Experts of a small language model: 160 SwiGLU neurons an expert, 2 picks a token.
Below are experts of layer 7 (counted from 0) of a mixture-of-experts language model. Rows are named router (the router's row for the expert), gate (a neuron's input weights, with its number), up (a neuron's input weights, with its number) and show model dimensions 256-319. Each number is 500 + 25 x the weight over its row's rms, rounded and kept within 0 to 999. Numbers have three digits each.
After each expert's rows: "comes after" lists some tokens at least twice as common just before its tokens as in all text. This comes from a sample of Wikipedia text that the model never trained on. Tokens count by the router's weight.

# expert 19
router:554486472542513516541464493499527512465477512512511502462549462514492509520481455547523524497494512463454521514530502505473509474452488514483431519484515516470504500480497498440527462474506480
gate0:512515486465516506488511457535530528465515448518469498550467475492496505509530488478496474469456484501474525520526541452515467480498491510441529492484499517499519490496474500513507513516462541
up0:498501500499501512494429486465521485479486486503463469530471494502515540534570500554505505507528469475481464487506483577499474532515487503537519510505450449480454487505471515550499480489491498
gate1:451452505493525534531464459490520480487496521532465473516477519529502446540514497470477467506479473514524479475511522510516453486508491513492551506527524483474520443468461466493520506446506466
up1:502497460515486469500544490498498513466553463469545488541514513503453522514445470495473523489471499465501500556506525536499507449459525539481500513500480536498507532477521501480476502522481468
gate2:453493464462487487517530518503479521501496521516512478511512534490481446526502454483492522504482515530475511520484518507515491495499550518523512503494516546477497470479472483549469534484488498
up2:510486481501474509483485446489540501434507475505487504482499509525507504491497522520483524466461473517501506499454488524529513499458542481518529507465515452462519476547504514507516500520510492
gate3:508494515494480504493455521532531479513514526554512497544480419499506527501521489505496509505521534475469523504530484465491460516523516518504502512549516479508521511512470463452487470497486552
up3:468564515463461520555508481471558487514517498496533534469484501416487501496520514484504495511521518474502511470515492447488481514493480480491515509472501491476507540481463487516526510490500532
gate4:470535516500483492431516505537496484526522461505479473510479506486504505483451503530500518493531518511443477509529524479507440494515508483495548500501496526449519502480524541470487506518481517
up4:515487470521531498482481487440519529453488514495482486511528491475529519498489482488464514505482520522500507491533527487495470474554481523499488537517536501499523484467485469525508535513556493
gate5:495477485513515485501506519535495493462495497480490515497540527465516497467512519527523484444494494483499509510560448514532510523488523505513506527502506483568526527507471461510490523523544456
up5:489533487517499553517471477453483496511520555474462512496468514513525490553518477479531539494508516453478531513497476521469511507490468451483487484569491479490469467517482484524538491459516503
gate6:470539458497481496511537490535458505472521500513525486515480475528525469475528467496463511501471525511513487545508524537483483475519487498550455482541483467534498499504513464452515528482488548
up6:469506529516552487478534481510499496437447503489517541524512533506517453495528488488525535508503515482486512555494513506500457502506495483488501513466508547486519538455484488450514533517484497
comes after: " the", " of", "==", " and", " his", "'s"

# expert 15
router:494480447490514474462472488488560481498494501502495557520513515517505472484503510503486493523510460481463514561519518463483497517509507489488516482470528507475530481464517486456536501505471513
gate0:477491498501527493503446491432493494509497501492515496484542497444503496490522516527520501487476474492490494555510514533489528494484494493536488537492511517486520547511494543497520550480467514
up0:541543523516518453529506501494525524461468463475467489482452462508476522473497452510520498503525484513491452489513500481485508512486501537507513499468480478498484456525487494474465479479516483
gate1:502466503466480473549498490481502505507550495488460497475466464498517473457511486476488524517501501518551476504513505541486515484485446547529470459489538466487478487466488496458485517511530539
up1:531497484529470494504538501502515502470485477459458496523485484496481482476509533507498486499504517469487514500472509490541501506502545481513508474508490491484461476500493525538503489494503487
gate2:487473483465483435482534531501538473532539511540478517463525438518477531484477469462488480513489472527487497474504475470519485490494515504473483521499503530509530487498525528498468486485490527
up2:549529531465479485541538502483494511552507528500466540479505479501493498475499456560504496494470522442521501494499478474515486478480528540464480515476505531523485465543525512486451488525486486
gate3:568513451516465546503456508490511491493539524455507502523493522533532526497510556484507516487491504493474508503513554514510468496488506474459501448527512521484468528497504485449465471510523475
up3:542476502506522498457513503500474515488524527539503498564524481509462531495489483541490510487514516510530474487480518549488499490508504543492511549483492506514498500469498501532475467466470495
gate4:546546508471503504515494505504492493505515520530456523529531512475516506487496520481455461494506512517505496491511514498525509526475486464496459525487478539466502513521473523463506480490491468
up4:479500509524487488496505512469498492497464498480502501509506536488486512505485504495515454507479494520505544499459516523482529434509497477510459510491507508477532493530506550489514505477511500
gate5:485529502525486536505506538504466523492499517498505519489489488513505477476474497470495493482510541463513506481501518464517497465472508557500485544525478489439573469483501549416506482528482509
up5:514493510570527481460493526520492488458436541514480478504517523471474507492524508492497506513491509481495530478510506544467452484484517509496471489487501431494502476483482522508478472481492465
gate6:534481504502544510523513482468491524548473510496483506479484506469524533527493471504529510513467499488463531523487490473517489510502478465552474510502502485471492446486506514491525548506478509
up6:521520483539495515472494525479510469489505460478524516520557480525504499493505510534548502539498541487508492467488490449534513533524503496555449510512492496517457518508515485490474516479524512
comes after: "201", " ", "200", " |", "199", "202"

# expert 11
router:522517487511528507499528473518483484494545495507466524510498534475519467513491459498476485475490499503523541542527516519514480472510528503484465493518489525470518488452504474476481464478484503
gate0:501536431504452479494512477490472518502508506479491480505498511452487490506458499510549489534497554509492458458488489518516519473507486479499523481507462534514527526478534447515466505496518469
up0:507496479505503501516499500520518509485528491576528510448447490504495507525502506544505523488481523503468485514449514511473497530498505475502544493512499514494518522540468536462462498494481462
gate1:493505497501515512493501540521532531518536502493481505518495462559445527450508518496539480493558509534467515523522490475483503491539511494518512506454481488476474483505507467492473525546496451
up1:523528488468500504534491499478519482547528498508495512495517518497492536501504481501494500536516519555448540537518494495478485507465512514519494489551516508476460510513505487463473476554524477
gate2:500457534479539485467496487515545497544465516467504516508495496544529469507473497506492560510505483553487472512527525495539455512482444467488510462515501504493516496490496485454530485472527491
up2:502519504462505492504482485490498465483472524512445487525433485521511475494528508484490478540484470511525499512527509533456469512511511445515512458481472504525478524467478482507485532514505543
gate3:537512476504491507534470516473464494501491580537479491529497526476471507469511543492530494494538518507504521498499526506556499519507497517506442517515441458518492552468516481486516498486506516
up3:477475483458506516484487512531490441442503509471469470503452476492527492484468513480527478520529528531531519528485484508489494508469505487502491468458487509472540491540492507483512528479508521
gate4:523510489516511453460540512502543521583454511512494509524525502492465479513463516495462519486511496481493517477499500472494495539475538470511482498472480528455469505437514492498487457514493538
up4:480488539477523517528483542522492472535513487474433510469485556494514495493484499499464531500508486551507497538504519472489492510485536488478510494509510508493505481498473547505492418469491518
gate5:466478479496507529517490463484484574535512493508449495490530482504502495488507497486507485492458477476521499468526546463463489543475512512506457485468530537483492454479488449503472501560461514
up5:485514513506514544536502546463501482458502448506458526472530497479509498507508489497511469511444480486533499517510532496529474497502514476501482512534500495477517482543538483506519497467497495
gate6:528510506520498501510500502521499493487572496497493526537508520528490517486492483554512490508492544540460506479477471496525511508494510493515459522482497530517489501458475509486509493493522495
up6:543468538476521522509505510527485486500500518503518492501474465505539537496510563483484518547488522495498484468508500500485510514492504502522473505571531485472502527538474492478518480441510458
comes after: " the", " |", "|", " ", " on", " of"

# expert 16
router:500430467536534534506479495491467529457467563473526523505506435513512508491510448503503529513471507489512473530510511504498497510508494523471542477499507488472459510503511508474442481482521494
gate0:507490492438491482489524505465484537501517492497455487489464508515477449467529475532469473492507546495502506512516492500492471545492507467525499509461491523462452521478500507484450499490512493
up0:512451489493474531470494464456523493516512489502527520500536496516471507493483512477468512515527522485455541500500515481468458508484497457506511485523505491502495489488543449515491475530522467
gate1:507493463504453490518473473521524499486458504511511478458513491492498463551489484514564517471485494515487498471456505483472532509509483532508520514493515473531481507493492494543513509533504475
up1:492500530515464515452486487509508460499486489540451505534472553496487551497466450501510509453470537496501499509501523538494485507510441521438482505494545495494489476494453466430515551479510463
gate2:474510501509499472460525520522503484514453499482535509473514500480497557493502491506484513496503482515526534482469486564538516499509489483535459502507456484512463468510533548516466498523502508
up2:468501500493507487465489496504536526459488523489509523498505463517499490485494479532526470495533497460472485512513472526495501555516504480489534479523474465523455498514539517501489510500487522
gate3:497525479496529557524548496493484482477488513512504478506483514503534490471508501495511487509504535502516500552465510517461498524480488503459543462500480496505482516511493497512484502491522464
up3:524504467492511509517495483481477459483463510552544495526510461531498492526489482505507536469503516528479491510515512438520515500501511527502530517508542568532457525506501442505496550474524552
gate4:487516502527477476524514529486520540489469493505513514526477457505471449511498450505593489516501510485507542520501472490489512501474483512504495520486509513474563497503494516479515469497540522
up4:539464512539522517535516524498513517519508486509466480511462544448535490468497494522523474470511505525535522546544476518512531527472489495441518558514505464515514479482525481567500491499524505
gate5:555465500526509486530515477458521530506525456489510516496480498445460518514510507484478477477478518511497498477498551521480467500497488530471532468444494506490491495486432479594514549504493500
up5:541543502531526482504432515474482457478509529493490474500534512500522548492554546501534488499517489522503549501497537503464489504490507479536519458515509490493477532526426528503496486446544510
gate6:488490532492502492505484549546503551478522460514547517516506442498533501482508501477479485508509500467526492521518507511492486530527498497532506497495525499510513439477501477513512523512531484
up6:522482467511483477521515513548455504526490519494510510481477498485539478499508462428499454511511480465485492482511517498509543551519498526513486524501493485553464480502462498475509507475495488
comes after: " ", " (", "–", ".", "°", "′"

# expert 7
router:554521521523512558507458496475450488498467511489491514532491469526499529510501477507508490510509517481514532468542453543466508481491508473487451462535478514496463465515539474472518474523465527
gate0:540505518513492516492486488524459516499512508502570465496498509482527539501498554498505499458488477521501520481465466532433493581492493475492505562497490473498533524518535489526507481552481499
up0:515487500528480474450495530555474530491519551475473520520473477536519500505462503494460551498489466503531552521524487505486516518492461527505498493472503503498483497477507490496495545482494505
gate1:504520507511500502491504438533503516439437509502507518539505466570453523499501511509534490458523482506484538424516543517487519482472498573534486467514470498515535498499518508491495488467525485
up1:489509541514505488473540487531530519506469515480497547498490510513516486489465486492516501522514496553496499556501467508490504530492498504513485495583507481517516522487512536534476510492525520
gate2:464490483490502471516506501525481489524522510501465468455489487486483502468496505530546481511485518473499480479505491530540509529530494511480489566490522486506537474555520547509521528507506519
up2:550550488472501502481499557492498500531500546471493508487505500512485521495491494505504529498493519503480513490522490529529517502492504524569495526480488518544500522500523518502524507536458521
gate3:506497494500461473505537552499484503511483473483518502487522529493510527508536498511506490487501476478531484480528450490520480516467539447503469503502482522514537512529497520474529496528496506
up3:494540512461526529565490477481491509456481460487507507468537499538481517486499501449454508478484508486479528413577454534504491533482518497508458483485510509505460429483506521464538528508470532
gate4:532526536452513522493484488528531486492493526437494516507505534566508462506545467551525499521496492495475510496500530482487517496554553531474524482533496489509509515503485483508497481536468499
up4:506537491488506546504486486473527493462510469481479495491522508487484536509496477499480470522500478475517489493499514460526446526540533494474492461488499495515532490488515497499515457514505521
gate5:523511514560540490467509500490493489459484518510512512521549499482522535504469499526482496480489504499458462500478475500484506461457536454515531505486456471457475540489500483507483461523462465
up5:483502530507525491527544526461459495489516518508508516532512476525528491477511493500526516511492498516496489513498574525469504551510499512468517493499487466532482512511493504509490508586537527
gate6:534486505539467495509497439498503464494550495486464532480483488503494492512519527500514492459500500507551501493554502463536490522514525484486508535467513478531551469481502510528463503480488501
up6:505547512494496528505414496510456540448459497477494440503519488462463490508538492467519502483483515500504475493526498496527550535438486512516498567486517513492525505491511526510535479477514473
comes after: " ", " |", ".", " (", "|", "%"

# expert 17
router:557562464538486519475490485478467471481494460479516515533512478502528510484530531495468499482441508461469506529558513483465500535491489484452481507464488535493499451480534538513497492519500477
gate0:492500496477482473484470484475469478477529456543549531527504532500495526515514523510497508483522501501439467496493494469500503464529504462532509481506509513486478505471509478489473507540510474
up0:468501472476562468468511491516486516520492498503518521516517521546481541488497511514479481504524523493471491468514501524489559459463471508486492544493478529498488500477500506526521532528467497
gate1:451466501533449512492472501548523470462521509524502494498466525501507505519480472499475472437525477464512511527484500471515475486524492532513497475519505504516505521489472508519446496479460523
up1:483509489503467506529445522521494513450485517502501507534473469465488482480451488501492508502454501479496499533520511485466492460515526464484469474501483490481551526471498481532497507503549468
gate2:498490452524517490483464485517534458519537476473485575513509503493493520491499493476491534535461510496484472520462465482515518508452490468531476497482465529494516504513478514496528506532479508
up2:514462542501522476503523523502508535564504525507491504535470511497494473494556505488510533505500498440490490519483500479512531472463536518483475548484505448467542532501540501517493507474508477
gate3:450512501507496510496451462488554495490530488483510493507494511502523483511488516513507488502499509509491510540546514513505466490523478492469516505555483488498510535516509528520462502497478511
up3:530520484499492510506519495471481488527503540529535522490515496512475462485445486508508498489501449547542504453503529485485547499464490467495519482518472509475520493495482508517523492487500485
gate4:529468512530506527517515528516513507492478481527520519487520507477496526531486423507490501498507524500479488519526497486510513540480511531511515525513510508510463460503492528484507492451512531
up4:501495507510487519541544474540488488486508500513566519461512490536471488518550426505546511467506521544505490503463429467528445466468522516467490519483507464512508525521484502445495459486504476
gate5:524508544492509517493458480570495476477476532511484480503482528509508480493532517487496497500491452481437519457494511540514482501501559511481487496522455475515494472449496470496550462494549503
up5:473488501476491522530497452528512485533528495485522490511531496538494455450509486478537523505525493512502479501537497457516540491532476530523496480505520492530516514487483447499521497553480434
gate6:469503511504477530463500533487512487451511535520450534507478485532505470515522505493479504515553504526497486521475488513542489513395457482491509501515511498531472481494511500481461459517494533
up6:517524461506504497505478500490491545479508484515521495511499534525505461483515495472487474475512508501499496543496509478510546480509480495493470498512490506490486501506512489448504467548470449
comes after: " |", ";", ":", " (", " \"", "°N"

# expert 5
router:532502476523505524468520509470523502533487463489494498516521530499506524482522450508454470500496475472493520520575516488484515499514529556493483506521469480533490480498485492437480517483496532
gate0:458484488484468503536494552479486544516495497503491512531466462544469506509518575501501466471513472472475496491516495489556511524528513506502516483479480502500561491516516494545495494512441482
up0:460499456507556522496478488485516473479519494479479491501481522502450485516498498541467508506463510496479472492498493435487488497545496538494514497497485492540452501483500500516491516478534490
gate1:500507546448518532446450440498508525473525518493496532489468480498490466498524484477488457501503517478477501460511499515569504496506471507466543518478532483523551489499488504515507560473483494
up1:506492497549552521496495475520514520494500518507464454524523531440474463508494490477471543550474485481485518532468514537440484483491517524499480495505479528503518465486548491544503464492484501
gate2:524479468485485450506474521531527526496489515481500470496504548522546508506530484493465470526488540451527442494474446445517509465543526492470519486486457477465463507470451489481497513514511569
up2:517518512538508465494495529485497569483489472500494491475501494486510447459491490539464489494545493520504481471477495477512472530514488514514509521550530507498495526537476459520558537486520489
gate3:469432470520493455524512556480463509510513545506509494482512459539484498528531527500478539488499488518476516505546521470524504495521519519480492524493462489501508490478506544482560523506443465
up3:484485479489533503413488529470527490455486467488457455535535500481501490513511492512485504497495498529453517499506522509463482487505525474563543506483515522476523491537509513501471507516490546
gate4:529486487510491540503523482496494456437486530518510486518522527528489482500472477487502528514549495489470498505486522474498459542502505473507492490501517532469478459523568520501476481510496469
up4:515492498493514484507494529502469514497537477524492484510510576482529469506506496523507516515498475455495498493518519482500444482506518503492444530526500544486475500484476531528510478546524503
gate5:502496535465489485458502469509533508489463471477480483522486521483492525497537490501539531503476486524546481491477492535461508455491526497534489493499470488475517513495557439466514492511506498
up5:537492481498516502539502495506456475516501494490520530526511467429495477485456530511512468514520504501518522443490471485461513506477509515491516439480474512486511484464471544511479507474552504
gate6:533505531519531492525501500521509511502512498513534480537520487546484506527533492552506483475534479526498490553445503500456477532524539557521501531477503542519514486507508528520517465497488520
up6:493499472490541578510499457486480500493507517493490471478483468487477501532501462489486541572512511528507510472498451487497506482549510482484462473474472496490535480509519534480496500493486541
comes after: " of", " in", ",", " to", ".", " for"

# expert 0
router:494507486509545482531498527477508522506466510504511495481533488482527488488478498533472517510446473466490516513512527517503528489489501493481478497503506498510535487487522489497517515545479512
gate0:503474511523475511500501492520516486466473496524503509525507517525459465507507520538492533482510507496504506531480529479517495524491472485491498492513506495454516501488531528501541522495478483
up0:512500503502481504503557504499485514528502553491499481479438492497477517472496484530505467503503461521519502470497542515449489566497516513463500488506491517506496544505502509481513526516524537
gate1:517491509490516493462511535503456474504516549478513484519459528528520478536516493497464520494477481466471505539508531507459487484451524493507503512480526477447517523470527500536526482488496526
up1:516500519540457480496495486528553496501476493511493483487499498531481520506487512524508447500502508483465524534490457475519483481516539486496553503529488551497534514448521490523534460491476479
gate2:500545487507471507509467514527469465518498512458518487562485569549505523463466456496501481511509522482495448489491445490481514484513526469457503502499464505504548471517496517455546530479493504
up2:562471496514486525518500527484537490518504524496504493501497495497468427495508536483474502491466443487490509464519517483514497513502466510490504462424517507520523517498501498473539486520501489
gate3:473519479482474500491535493533478528510471501491481451495498488490481503486503514501541483509482491501490505490505551525486514531528496471495485492499487458447514464481474474503510498512522496
up3:514497491503537508487496488500506469504488498485505527501491536519542510485524506451520503493470516554508501524527534436478479472515499538479532550488524487480459495490499479502505520497497501
gate4:496494530523508549521508487514497472482443477517531506490515547480460521501505469515483553519515461430489548498501534489526479465490486488478468494517538532477462502427435486498464493432530513
up4:519473496529501520497499550459484511474493504492506500541517473502479497491485510467509512549488505507535511504494509496501525495518545487480516503512490484532496488514514511502493506477506485
gate5:482461516527480497526517454500487480499538478492490499485511530491494502521510514496540508544471556538454491520523498481455516487489496532470509525464502496498509510568534512526523561511511475
up5:502492478481485486477534523486497494477516524464503490475476511520572472517517512527480527540494479489511471490496514468522546502522510441513487466514505526504468515527529497489486462486492461
gate6:493448545521486495495531499493524500496466508508533510472501508514482461485565509505435486485515485503471516549511497453505468505532505480497553482479492468529536519535506508486510543452499487
up6:508517490508496472510501447505536468519491487539489522558556536509508472502477463518520511478502471491501483516462481505470450482494493456506462497521462475513500503524496504526524467459491530
comes after: " |", "-", ",", ":", " by", " \""

# expert 21
router:552494460516513540517478497512466503508503519504522533472494519476515476472517472538508532472456502472458500484507508499457501476530507525509505468481501453481507452466532541472487475469521525
gate0:518459506504501486476534565505478456526518538513490491491496470551520506531531517485515512501545502538509516520471504494497492527539495502521508532493504512490546513516459520456490480514497483
up0:504524496482500527525447475482538500486502515525513507514508509490505501459531522517496523502479508496508506512518472506493502491446472508508496502558492481498495480529510476502497488483495435
gate1:513444452535495537544468530505461502456538492457511523508451478483455509536582507467476523464486463487521460524523523476476455524515496522494505488526529462514481463496556501528518478513408494
up1:497513538517515452463525478495553500479534461454527498505505527446489473501513531496485525501536493529477511509511495445518503512510499509492538481500467486511525488542486503468488481497450487
gate2:496507473518455500519469473447488493473494462524515518485532500491506498497497532465512514524493509476495531503493547521494509521468490511451506453510517463453520501488497504469483487476539500
up2:493445526545514500454490506467526473496487480520554486479516491539534491486472453499479417470538480456489455479498513507489490528488499532508443520559504479545495455554488504501482512495448488
gate3:483527498499487531494487513487519494510514532458479492476532465505519517490489494484482467509469528502548483507521503540508437469535527526519496507495477516451529523467502504490492536508504518
up3:505489473487535463517527521481527542424519520527538539492470472496495475462524491503490465543479500529492490499497508471462532478516491474511488494510485511485441488531510516505513487435471510
gate4:537509561518523513507534479511468505500494466519527468507497495517494504457472480467454489504470484537489471490496551527488484486476525485519512510495497535551501482512527510486511481515454501
up4:507506514494529489495490474512552478474520496542468482539514517501472467501480482519521498496492562495502537479513519499478521536508510498451486510479533503507495445505514475498511518489511501
gate5:480514510511511501501508543499513533528535560547538465486521492501532492502490515505496520534476523493463485538483500485497496488517515484488515490467515512488510584492544514535501536502542502
up5:486493502500544492454453534535488494489528514469504500476482502538520480525476526468477469512497504511507516511515459465464522494527450558498469485497540557539453507486522476530449496442485545
gate6:503492489520483466506580555504533506530513485550488498486502532471521477477499472502499519491509476498504489486507554481521507464494534477501506530425523497504498484465474492454493512457469518
up6:470483478483528469478529516488504494496520522488480513544422465463498483495497491560488462465496477492470524503513530504493555524518525529471436507465510532544505503532488475471511476474512488
comes after: " the", " ", " a", " The", " his", " its"

# expert 4
router:526492507483533516515453491407484494455517487481523511471517498490523524473475473505458499520470475489482481526531495513478471521511480536516510510504520495502508481495537525471528482491518481
gate0:473516467538503520543473495508513447510489500477565491507468498487511504479474474527484529535495493506520506504504503521500474523525522463524488520539468491503531489485503493517499491496473524
up0:527487526505497484494493483539476513533508496495485475508489502469487448524464527467556497514503490514506412481428475442466501484485462510514518502548525560540505512513516480509525488467490502
gate1:528455513468480484480552558561510498527494511512502485507490532522456495536520466519505471516537449502534466523461517506470505509488463581498505531479491519500522515533535482495497544486485493
up1:518500507476548475502481543490534511494465517484497481453538451546474487487492545460452481504515491531504490463489490529530516498472515492508528455508512486507543522528528468500521484459491495
gate2:467479434493510478472505524445517499495492496454527490495479501504486473475473501533499551524478523496534489492461502468499522505554440489522546531520536511506528473485486503467499516502497521
up2:513458513517491536487491497481506461480537482491537512516497495504498480508501512482507501464487461454523480478495507513492469469512481487511451490499496496471497496501473519522553482497469557
gate3:486502498496548528489512500465464456482566510491484474486493473490511493486498515475515480532472492502508465487458481519516464565508467504491554480488455458533485459515495511476508488526488467
up3:507499419522446479528548534498508500510509481514476479534465521495497492538518479471508495495531476499536530494501488540506496484470515567488513527550512524529502489480498517564522488509512501
gate4:496517545505483502496505534487505485474498502474481489524502473502538501492506503505489458495501471513499488488477506498505454491509485486516476519490494478518475499494474477522476489499519496
up4:517481524470487454474535466475513474480513489499495468523497443508481480504503516442497441502496516514450527518537502491508528496475502495523534528475525499527537509525518508504513523470490504
gate5:485475498520508516463486496476495472484508513518576490492501485488515479462481464488474565522483492496539440537484490572489523491513472514497488508480503479501514480523472489494527541502529506
up5:535468438482482524470456491499467518463480502486502504508507481473496528526516550485488497511495493525492473507467488489511521462459518519512474504524519502489491510423481474498560495468534496
gate6:488480486510556478497482515499481488493517525486494488466493509512514469492505550497552481520488514475522529504514536489481494535486561539467498501483499500525475499491485473495510521472474477
up6:497482516533489497468476525484522493490519489505491540475499469530496507501517495507476536506521483519482473483487481466491515530489479495485476486492516549481545494456506481482478501525528510
comes after: ",", ".", " and", " he", " it", " which"

# expert 3
router:570534498470524494530537550483537486493504499517501507538481504490495510506497515538461513485444484492463501497521498472466497508507527495496509502519496453525524525482488468464521518472538550
gate0:478449474495494509492556534494481502506477486507490527502488476497529480508540506482514528490515502553456527492468507504503501509490468563439503500507464493496488529505488502481543533516474490
up0:474478473492515472521520500515501537541484493482523513488488481514552499511459463431484513518499548544533468439533486481516524490544503539489474504542474515502517492462514509536516496505504487
gate1:528470493474480507492466485518516504515521565505458506516529534495465494551522527531463485493511543502503544510456537533524484507511534504490545459503494505530500536488455504477509432517498481
up1:468543522437454492549512496470545518520494533545514525451469494534477486497490501518509506512485509485537483511504482504482525480535559486548488518451512482474488458526483459471488503581511480
gate2:564458512523522477474443557492505508559476522483445500468519522461492489506467518530509490497550509465495502474517485512505453475528528493488486470528478519518481536507460502493511508520500545
up2:483515499533443513494533498450471445568479512504484479484492515480519494464489552490506522494511518458511497473541504497552524513495492512490453447574480519515446526480509488494484511489476541
gate3:542540501487509510481498514487503465512539526504447484499502514493486489465507504514488484459398515499526509521507485470511521490486481454522541543480498518475497520458472468501491440501469494
up3:484466518516500506484477519533474524473506539476511470456454499486505486458502527465485473499474493490533464484465490505468518504495498485483471514515464459499511507485484452543467498494479503
gate4:508480459533521488519487457500493507497519501501513531506528455522516507528493481504521473489514477505531555520533457537478516493554514502533517530519455488503548510497522491470450480493541497
up4:477544531477479477501510475519527475527486501513558497459441502489458504533532532523486493490504484490507505532502518535492501508467457509551492484470525500510542510528475501520527523518514496
gate5:548526482541505478506473483552494459466539485547549481530542477524535480484478502508519508525467508503509473509551530447505526487517470510518473482511521485498535488543526477470506526502502528
up5:514469507513497496512479509480500533520489507485483496513505507458476502497509499497529543550435492504531464497494504533528471445474537488462526507493484442522491436527522487515488498456504526
gate6:545528485452509561456483515519535528513505505519498515463486527541485480492537510494520475532534466490460502522478475523510505502493483498516488520492536487486512471540526494481530482542493474
up6:489524484459502492501544529525509488511498501553472474481544521442520517513486523496496483478530493469467497500466535514499529499457502503515507499511499506497540509506481524498507481520480480
comes after: "\n", ")\n", "-", "\n\n", ".\n", " |\n"

# expert 8
router:534528520523520515502489431535497514477462488488494510478504477531478506498493476552485467455490492505467485503550504539478485478547513498477508527537521492454511525490494480491505507511520474
gate0:567482491519522538481493499520518491537501481504527485486496517459468502474472479524532477540482524509520511510511499513525540490535534506494526486493514487509488443534515479511512483508498484
up0:529503463475491491493516500480481468477440467497537506476504515503512489522506558502502534510458470491511482502495464481506495508443509513534518532447519530488504504477491522539511535520504510
gate1:521510527473495501448499503519510518464477467507475524509459517472468526555501487460530502486465478459514494450491527514511483510498518526518470473495433542542510482481497522523494485571478532
up1:499491513484529499528493449523465498452486446496453477529494480538514502479501482465486503495502514537477503479517489480503526500505491527552490487489553518492460525507474515487483509538510530
gate2:541480486513497516481552505482490530492491456505495517504511490498500504487514478504534474564531502538475440510492528482548519517509485480508462481482498504466505473473565524517485520461538516
up2:536463510470530482524473486534541515510471508471558495493515534541496500494465525487524504472514520500503491555489537466507500521488470506496518490449498513453505487486486518502516493466457513
gate3:548474535497516519486476553460504493527527488475501494489508549492466475495506491549520541512486579519502466502518507516479487446533508466463507505513436466531481527514470541454500467567495459
up3:484489453561484522511481467535477448500479496519489528530479483509508540477523478533514494488489512506513488525493526530458510454505490544505428497531503470533500471534505502515524518508553516
gate4:489474497530502490509477551544536517516502514485521472501514545548487476491522482506491506484541475540476518482490530495463500506521475510492483484487488518490492514509523468465490505492487470
up4:547469509514483507501557493507498495471483517453507489483478486524481508509472496533497520482498526490495466535487499486508532503489522501543509514547531479502475505484486517497506481517477489
gate5:485483480464518452509531485506469432533472538509449524497521503515498501493516482511534466493487525530554530514462517460512456488532515508500514528532494461507481491489488540499520490487464482
up5:514466524500501506504513525491512526515509480500464501444480517525512512474507539494502485501473521515518504518481475499490553524513489533487488508433493499498475522505504475485511515506473552
gate6:498515465494452555501515482499458486491494446557512541478526492489540479502487487478493475585484452484516471498503486533491499517522489506566473483497451519495503529506488456522489475488477452
up6:451475498505473526519479480491487510518491562512434493525533443513491532478527477472464537485494538496477494532486484536480489496528462520503563510541505487518489502520500521520463549517571463
comes after: " |\n", "\n", ")", "\"", ")\n", "0"

# expert 6
router:504536492504570522501513493485517494510542524523530510463524528516542512485504472552492488508476463501508502535502534542512489519478491504469492541506508503515497487508513503447515469504510483
gate0:450523540488504519462500489476521507517504484476499496498546504487490506511514508520521506494482532525504506495484538484525487516456504519518489515453475527486530568496449568516511519481491498
up0:526502506453481477542530478468458497515519499466523499484507529515443495476506476523525466483467479532504543516527513524509540516492490545518520504486526455496494479530504507496540545533494537
gate1:459487490484534497499494424523512490485472505544455487523513489486497486505473468466504504552503513536496527484484504472544465436474506530483505504459502504473475487487504491456541552489497510
up1:453484505524456524493439467500476472518463528525533533523527513567505468465491483484499493538529521495505500488503456550503522492505484471500480465492508525495509522486558469479531514465509522
gate2:530497536544533507495502524500506490493503548553512475503472527503529512484515508460466506515534508482529509518499503530554446483528463506529497501495524482537514519519505518470495517497472531
up2:498525508517510474493531470511480537516511444488503504474523503485519506509530461518496509473439507492525523496497466478499466464482513529485507525516484495510445490456544534482515521515538487
gate3:501470486486543550467494471497482487516521491486485504479498484488477524473475528490502469487463508511512484511480499523521478517523474497470530513464550549494481486468484527490491521488489490
up3:533519516492507477544482451526525517542548456488450467528448472511493491553540503510469462492473490471526512488493503536505523510466502496531488485483459503500501485469481494531463511477486486
gate4:541515486541506490506482525509469496529488530486522487488470523519466471515485505506501514496539506505449475528450507495463486501473529509468517473492506484444466490507480459494459460526501499
up4:480517489466458539532499493504494485511522466522546477510426529511472519470521546553529458482506445535507483504487509473521484503472479471476525483500525501474478478518527505467499440489491472
gate5:479493507500472491504484478479540468474471495498510530539530464521501497548525500494496530475539503529484535539488463479520488540504521494464500513515499491482458530479503445522531511545527531
up5:513533484505480553469520512470485521493485451532508479533509504524473469509525512489490457460482477515477513473514526542509517463508519506517451519491501559521512457496505523508498525519516465
gate6:520532516543498513473506501453511534498480533530497454464494498533478502505474485485446515454472523511510477523488522489508484505506478497492499505490537518514457471536466503490525511532447521
up6:507525537551501521513490478513507511547549496509508502462513472510524442494519459512455502485526497487504520532496458531498517483502497439511521474513542509545495516508493483462552496487470475
comes after: " was", " a", " is", " be", " were", " and"